{"n_layer": 14, "d_model": 192, "n_experts": 24, "experts_per_token": 6, "d_expert": 32, "d_shared_expert": 64, "activation": "swiglu", "moe_layers": [1, 2, 3, 4, 5, 6, 7, 8, 9, 10, 11, 12, 13], "router_score": "sigmoid", "normalize_top_k": true, "routed_scale": 2.45, "balance_loss": 0.000106, "balance_bias": true, "router_bias": true, "n_groups": 8, "groups_per_token": 4, "init_std_router": 0.0264, "lr_router": 0.000351, "n_head": 2, "n_kv_head": 1, "head_dim": 96, "vocab_size": 16384, "norm": "rmsnorm", "norm_place": "pre", "norm_eps": 1e-05, "positions": "rope", "rope_base": 10000.0, "rope_fraction": 1.0, "qk_norm": false, "attn_scale": 0.102, "tie_embeddings": false, "parallel_block": false, "init": "normal", "init_std_qkv": 0.0597, "init_std_o": 0.0, "init_std_up": 0.0597, "init_std_down": 0.0, "optimizer": "muon_variant", "lr": 0.00817, "lr_mult_qkv": 0.7, "beta1": 0.9, "lr_head": 0.00519, "grad_clip": 0.5, "warmup_steps": 200, "schedule": "wsd", "decay_fraction": 1.0, "decay_shape": "sqrt", "final_lr_fraction": 0.0, "batch_tokens": 65536, "seq_len": 512, "doc_mask": true, "train_tokens": 397100000, "steps": 6060, "dataset": "wikipedia_en"}
Below are experts of layer 4 (counted from 0) of a mixture-of-experts language model. Rows are named router (the router's row for the expert), gate (a neuron's input weights, with its number), up (a neuron's input weights, with its number) and show model dimensions 48-95. Each number is 500 + 25 x the weight over its row's rms, rounded and kept within 0 to 999. Numbers have three digits each.
After each expert's rows: a language model's description of what the expert responds to; "mostly gets" lists some tokens that are sent to it at least half of the time. This comes from a sample of Wikipedia text that the model never trained on.

# expert 8
router:555491537524465470486524515502487523501509515514483488553473496503522500478486485481492502518458498473503436490538450496511492520442513515477502
gate0:520457517538508458486507528510496521502488477465521535547493484528484494507499458466477513461532463513498461531494464522495500502464501507497498
up0:537503548487448517487490512513519474515455492457499509482505464521478512520522490479505509499491515519497479541544538474434518451506498505488506
gate1:492478507474518519492517546485534494505519528536479538502506500473490503494477527501475532482498507497508462492519511484483440510521508491520567
up1:491503486514480484522518466485512523501463454504517511492515484483495488509531475509488509479505499447516475528549475494497524506530533513527548
gate2:497440499490489499511548493529483511517524520542512489526532501494501490491505473497475481492498493502464497517510520479521508520523523527533466
up2:479470476472527499508540520508488520476463500519509477476522492507446464491505495538505479521499534477487512486449478514476491503471490508492478
Nouns after determiners. Common nouns and noun endings after the, a or this, such as season, University, time, conflict, information, -ation.
mostly gets: " States", " season", " University", " City", "ation", " career"

# expert 20
router:525502500446491485519514516499502523457485507527503511480529464465505511510533474513469490487515499503506466496471481502476502580522458554503515
gate0:536480529490499521557470530524528540505464473487482443486497498477475522463518547478497527523480508473527493506465493476480470489467479511496532
up0:489516491505517573515505509519473476467488507477503427559511514433536522511541481465513512506510466494533510530496472470477540522530518466495534
gate1:514488531522525517513506482529488510507480535476504457477502484496538532490469527507519502491416490486518532527504547518497499480519508496507496
up1:502483486441509524447525485513500479473507510441517495491480527502524517484534428537519489529504462498495475525537487511489527481504551494495505
gate2:496507493524497536462482530519500488542499487449479490515522480482511501500509476464524523489511501480508458534483504484514490525532475468540514
up2:503518517510496481523467528520515526491475551518537505481514540511525503524560542464490550494467510522499527469531481476508520465494488505514509
Verbs and sentence adverbs. Function words and adverbs after a subject or verb in prose, such as never, therefore, that, in, is.
mostly gets: " to", " is", " was", " and", " on", " that"

# expert 14
router:505489520514479520470511528503504501457546501534491521499461507525520503528484517472495539429482486547535491524518471463482499537498488540521525
gate0:529485503458545536492505513475491541488523508532465491495486496510491495531542487515508525470490494552511473526489496469500482514462478511502555
up0:522546496504545467525488522533471538483513513492531505501482519507468476472519497526448462520503480493466496506464502535561553459488534486515463
gate1:530553510518471514536518507502472475499485484496492490477488470510487543454483531530505521499495491498513481520487506536512484506501556490539545
up1:539476531499482557511478494522503485425505503522486561488502497468499512499488513502521462485500511491484481506509485495556559518540497468498504
gate2:496505465490473526493488500467469542495522464514545482452536509502505510522513482512489469480485491461506477507518480538526488475534505520497523
up2:524542507472487530519518511529530520465490522519538524481531558474530499455484501484486535492459477526518489484465503514491490552515492471527463
Word-initial fragments. Opening pieces of longer words or names, often lowercase consonant clusters, such as impl, per, fl, gen, pot, S.
mostly gets: " ", " H", " St", " L", " M", "c"

# expert 16
router:507496490508536517455542539489519501497510491509487484489494481495514545520506476513469488465510477457481457487513461514503559469475481494477471
gate0:531483486483516469475560509532508500541487478479479521510493512467497490508481513510481531507553505507527493498483449489465466479518511525496479
up0:504517481491547465500531527473492539483534495482508512496517489502537482526494482492518506519471497492448465498515501571490487543482552566498534
gate1:529509471450484518505501501476513500497471514473464492513499486508516491512504474502501495520484501518548523530546510512509528444476455524536526
up1:516486488502504528543467518480473520500542484511447494483491502495481494476481525469465503492490486496522507500463498473505520484516497508524534
gate2:456464540501526516508511525517504486471540511451518497501479482507471545509481521510474482470527493518489453472544480476484488491495518510546459
up2:507540530505540451525490494539488503490461548459510535517504500547517517462484511571556512454509481493533489513482497471483476498517494480518486
Dates and table numbers. Month names, years and digits in date ranges, chronologies and sports tables, such as October, January, 1995, 2025.
mostly gets: " 1", " 2", " 4", " 3", "0", "2"

# expert 5
router:468522517501538494508570505512510511443515483500568487474478494523524449527501427477490503485503510542469480547482483474474469554478469553512485
gate0:483488521490479550480518520482492489494526507480491496441464506492506495486448516510493538492513483493531513499469498485545517534479512437479514
up0:510463527420477488467504473479509483483502516470483483471522502459468525472492524509466510508478541505496525505493491467484457534429484525506515
gate1:477484483508463509547507477480484469498458506504487514480491485509508423490517495519483492540541467477511467509487488504481520555538465522556503
up1:499548482496498454512510507488516513491535504524539485488475553521511472483478471490512513501534524498531501529506505497519503485488473518500522
gate2:481546511469491468489531479517484471505461484469561471510552472503504497493501490544496503485516496501485481484433514477521469475530508512488512
up2:496534518530514517480476512509489542492494495478508519478557538520492509435523544515516489467533529493484492501490510498532533502483450485478586
Determiners after prepositions. Articles, possessives and of right after a preposition or verb in running prose, such as the, a, his, their, one of.
mostly gets: " a", " on", " his", " an", " their", " the"

# expert 12
router:506528523543517506496507546483507510502504493511496504463487478573495532493492497506490502474521473491503529498517487488476533528488487511527517
gate0:525538510511513535493542550448497511479501523501493535526504486531509480495468497509536539533514544480514498466506543489472517474506505486490458
up0:502519515462573504496497543534505512497519545524541548474529519546492534525490490500508494542506516514509495502499504496503481465496492485486495
gate1:517512515490529544506516520505498539522516483481485530473476465516482501502468471504505500494525481467448531548487514474539489512486468522558459
up1:522521551557512495505488500475510535499488500478497437490463486513501466460497469439532499528492537529496534529534491523510510520520543485472505
gate2:473478461522471524492520523535513507483520481480482521471500486503497559525488457514506497527552485460471493504467522513494504515526494500534541
up2:484524471542487490490471517532468509516524530497462501512501492527459495468531492489525485508492493491547491490500524498512450498508537531488498
Numbers in durations. Digits and numbers in track times, scores, table cells and population figures, such as 3:29, 12:30, 13, 07.
mostly gets: " ", " 4", " 3", " 1", " 6", " 2"

# expert 0
router:472530519532507518473505491473506502545511561448503501503540494532505478557508501490455525470531477488493505511521484454549489501500498518506501
gate0:534480509555486552537476526483521499512508529477520503499514495482507495505541540495463482426515531528536490524498509520543504505510496529453524
up0:500488519516536528460529466541520548524489536533468460474498524471493507500441487477504503505473524424508536489527489528443471499498521511493512
gate1:482486485533479522480490531463471526518536442482500531442491521489500518543494505507478509492519475483532512501505482471526471567515523523479518
up1:538515502479523550503453506488515448521499468461484517470530439505498485458504520469485539496543520529481490500492464494470495480511468495491506
gate2:537562512531530500476487490473482516476537528496534499533468516501528470487484484449490492483525514544514490531494492487507490520519502533470521
up2:519471472502496485493562554440517477502500516531519522502535487482547506489454530480486507493540523514542497491468535509508512505466500525522519
Name-initial capitals. Capital letters and first pieces of proper names, mostly given names and surnames in lists and credits, such as Andy, Jorge, Dr, D.
mostly gets: " G", " S", " H", " B", " J", " I"

# expert 21
router:527482519512460511522495499516496487494507515485511460489525492521495506465551506484514494480513506501491485495492496477489533504444465540503504
gate0:498507508481472463444502494458498470488507471454560503508497491552465505490499463543465507502502511490468534496482483487468554543490490530478512
up0:469511531546529505530530499564521513531483491498476525525520466525498470492494464519543477490537515461471498531469488489490545496464466536527499
gate1:527491482504437522499467560517511494533512527528528474526520457503508534500556495471472557522523518466524493517459481499551537480505532488501515
up1:526553533497490531468551503470470483457457504508494477524501505538506495509518505529503503516523529502530541521503482498523486470525589506552520
gate2:518488460461514498496555481537468510487472482534514508467510490510488478499547533511493497484508531526519489527453473476531495471536462483532500
up2:516483494515484468495509478500533479482528474499441501561497490492518489512525479518486473503491497470483456491491524503509501468474513496476493
Nouns after determiners. Common nouns and word pieces right after the, a or his, often people and roles, such as friend, son, singer, buyer, work.
mostly gets: " work", " with", " him", " end", "ions", " area"

# expert 6
router:473498479504482477470517538512532494508548479482523482498492501499510489493496489482544531476490519480489490493500491504505483533480504474489466
gate0:502495451474475493479518489514476491503497527458519507496513455521485524487491495515495482505510536510501505503511496515479515502483480512486495
up0:505479468457485488534493485520465546515491506493470473464485486508494516499526505471519541496506504546528490503501526473481493499486497535481505
gate1:514523472456493495451519470526511491490498476498509450457539561524541475512515528517476500508475471498524471462539477515550517478477487462513493
up1:517530466492483549534511517494559467479488502486480489503517514491526461481495506501462525471463501516496514487501509492495491537447494474465516
gate2:466478458478460543452506504503493543496480494495476544460496479528494492505474488515527502503507540574511513507520472504463510494535478498525461
up2:489503524473477537488484489533495431488526526463461497510490470522497509550530513472469477516455443515493504478530513503519476492506521494466528
Participles, years, common nouns. Past participles and -ed/-ing endings, years and common nouns like States, career, film, such as sponsored, held, mentioned, 2007.
mostly gets: " States", " 2007", " known", " career", " 2015", " work"

# expert 4
router:491508534455443476481524535484492507448487510455553500461498428494530503516522492509484506488474520470513494506469487495471503542507487514514493
gate0:523524500529452496518540492511503507476486509494506514460523464494533505547492457454498490472487553458483542507512505531524553495509459530497490
up0:503480513472478458502467517508494534498506477505527527510510496536454461462505542520531476530514497510499479486514471484517457480520498479476531
gate1:466455499472491484469541518505512495494496503521536510502541535510506487517517543472542478478459514464500510442505505511479491521503469510481537
up1:509474473510470518519516504519497510461474483563462501501526523486514498520552499488532466509511483493490489526477479548488503523468468518503508
gate2:499500473516464513545487480466502445502532483500524519519511485518555494500538465455497487491563535498476513532507520513536503476489488545480492
up2:492509563512518501450473530556508492529495517539458513480501480527498488543495543509528491521472547516520509436515487516494463479518525485488491
Mid-sentence function words. Commas, articles, conjunctions and prepositions inside running prose, plus some verbs after them, such as and, of, for, then, seen.
mostly gets: " and", " on", " that", " also", " are", " which"

# expert 2
router:529498488508482508507533541495527503487561528493508515503507517477480508491470512461504491486514513528519472449470483504512535521520479496514465
gate0:478490506489492475497532494495533467502539510504486471514499528503512512506543515484487512451521492487488471490487502482508486497530486528490488
up0:499552516500503545501488468498515460485480522465506510479473479488492530491506491553467456516529474500489522485529475513516499474432538515480499
gate1:483499473450492499491520522487499525514515527504491516509489497529512525507522435520488521436503526482486494486484492459516534518526517498492454
up1:529518497520495516506483489463505480552528475524468507497506468500475530511438523481498462504556468478467507457497491488458540488478499466511462
gate2:481485542499488495488523495480491469514547486488538486465524471484529500497491529490504488495515483574514491459479481502493526486525465532474516
up2:491507474524447499511493469546520528520460482520454459501475521493472491537492477501531507468518492473497463514503497523501504467513521472526502
Line and cell starts. Newlines and the first token after a line break, heading or table bar, such as No., The, A, Most, Ins.
mostly gets: " A", " B", " P", "The", " K", " N"

# expert 22
router:507530519503523498456501490487519507520515561469479524503494522555529491511501534498475523531499514488520501480519467460498511521499501513491493
gate0:504495450493524478469520495493483511540530514508540527487475500512511495568519477491443511494453482510504480488450453546515525496490522487516496
up0:490489512502473472507481484530491505465493472515479464492483504533492470472482476471493534509512482533481532508503507482536481542450465459490491
gate1:488500511522493466474493461494485532521494543464538508509495503523514508513498486502469506509475505453498512484474509490532492537500517440488534
up1:476510506541443498492507503532502498487521495499518486531523502533503446491509512483476467461478467484530531457486467490523522477487536573498483
gate2:498482463514503546474479574496451504482552521476467488493502540547481474532506510481493485517472499519520482486532491504510505527503467491539486
up2:497524485500475498506499475499466506501470501487496474498511467543495489510509496514483498485501510522530492500457455531515584487490530525477529
Capitals in acronyms, foreign text. Capital-letter pieces starting acronyms, foreign names or formula symbols, and Korean byte pieces, such as ATP, DOA, I, LiPuma.
mostly gets: " H", " G", " B", " A", "B", " T"

# expert 3
router:498494524523552526467493476457512530518495543507523452503531503518530510490465485462482515487506472499493507554503478463540459487427495496506533
gate0:494521463455503509461473492490523532539508495496515498509476478541557490507492461473512484501505522507531497535475494495506498506500503509539480
up0:498531506475485467523444506498512500472490477510515529497486500499546500483508499456501486495482537519510469470512486493543527504513509504511522
gate1:496550519504518508476477515489466485501511464499514513499485516509479505505476531524473469496523504520531519470514534514501471536541468530483487
up1:522527471477488487514503525498484482500514500492491523525533470502464513509460522475536551494481524480485547521428465493532510496481528496499474
gate2:541456453521470564484501505503521477501481521551498450506482545509509499488502448491459511536463487515524520551459434496496462522490523484498504
up2:537470487532504498523512530484509484503556489501495482471463504504537517519487493485478511508511439506487497493511475550493513478515497514470512
Word-final suffixes. Last pieces of multi-piece words and names, often foreign or proper nouns, such as -ings, -ley, -ation, -son, -ia.
mostly gets: "ley", " York", " City", "ings", "ation", "ity"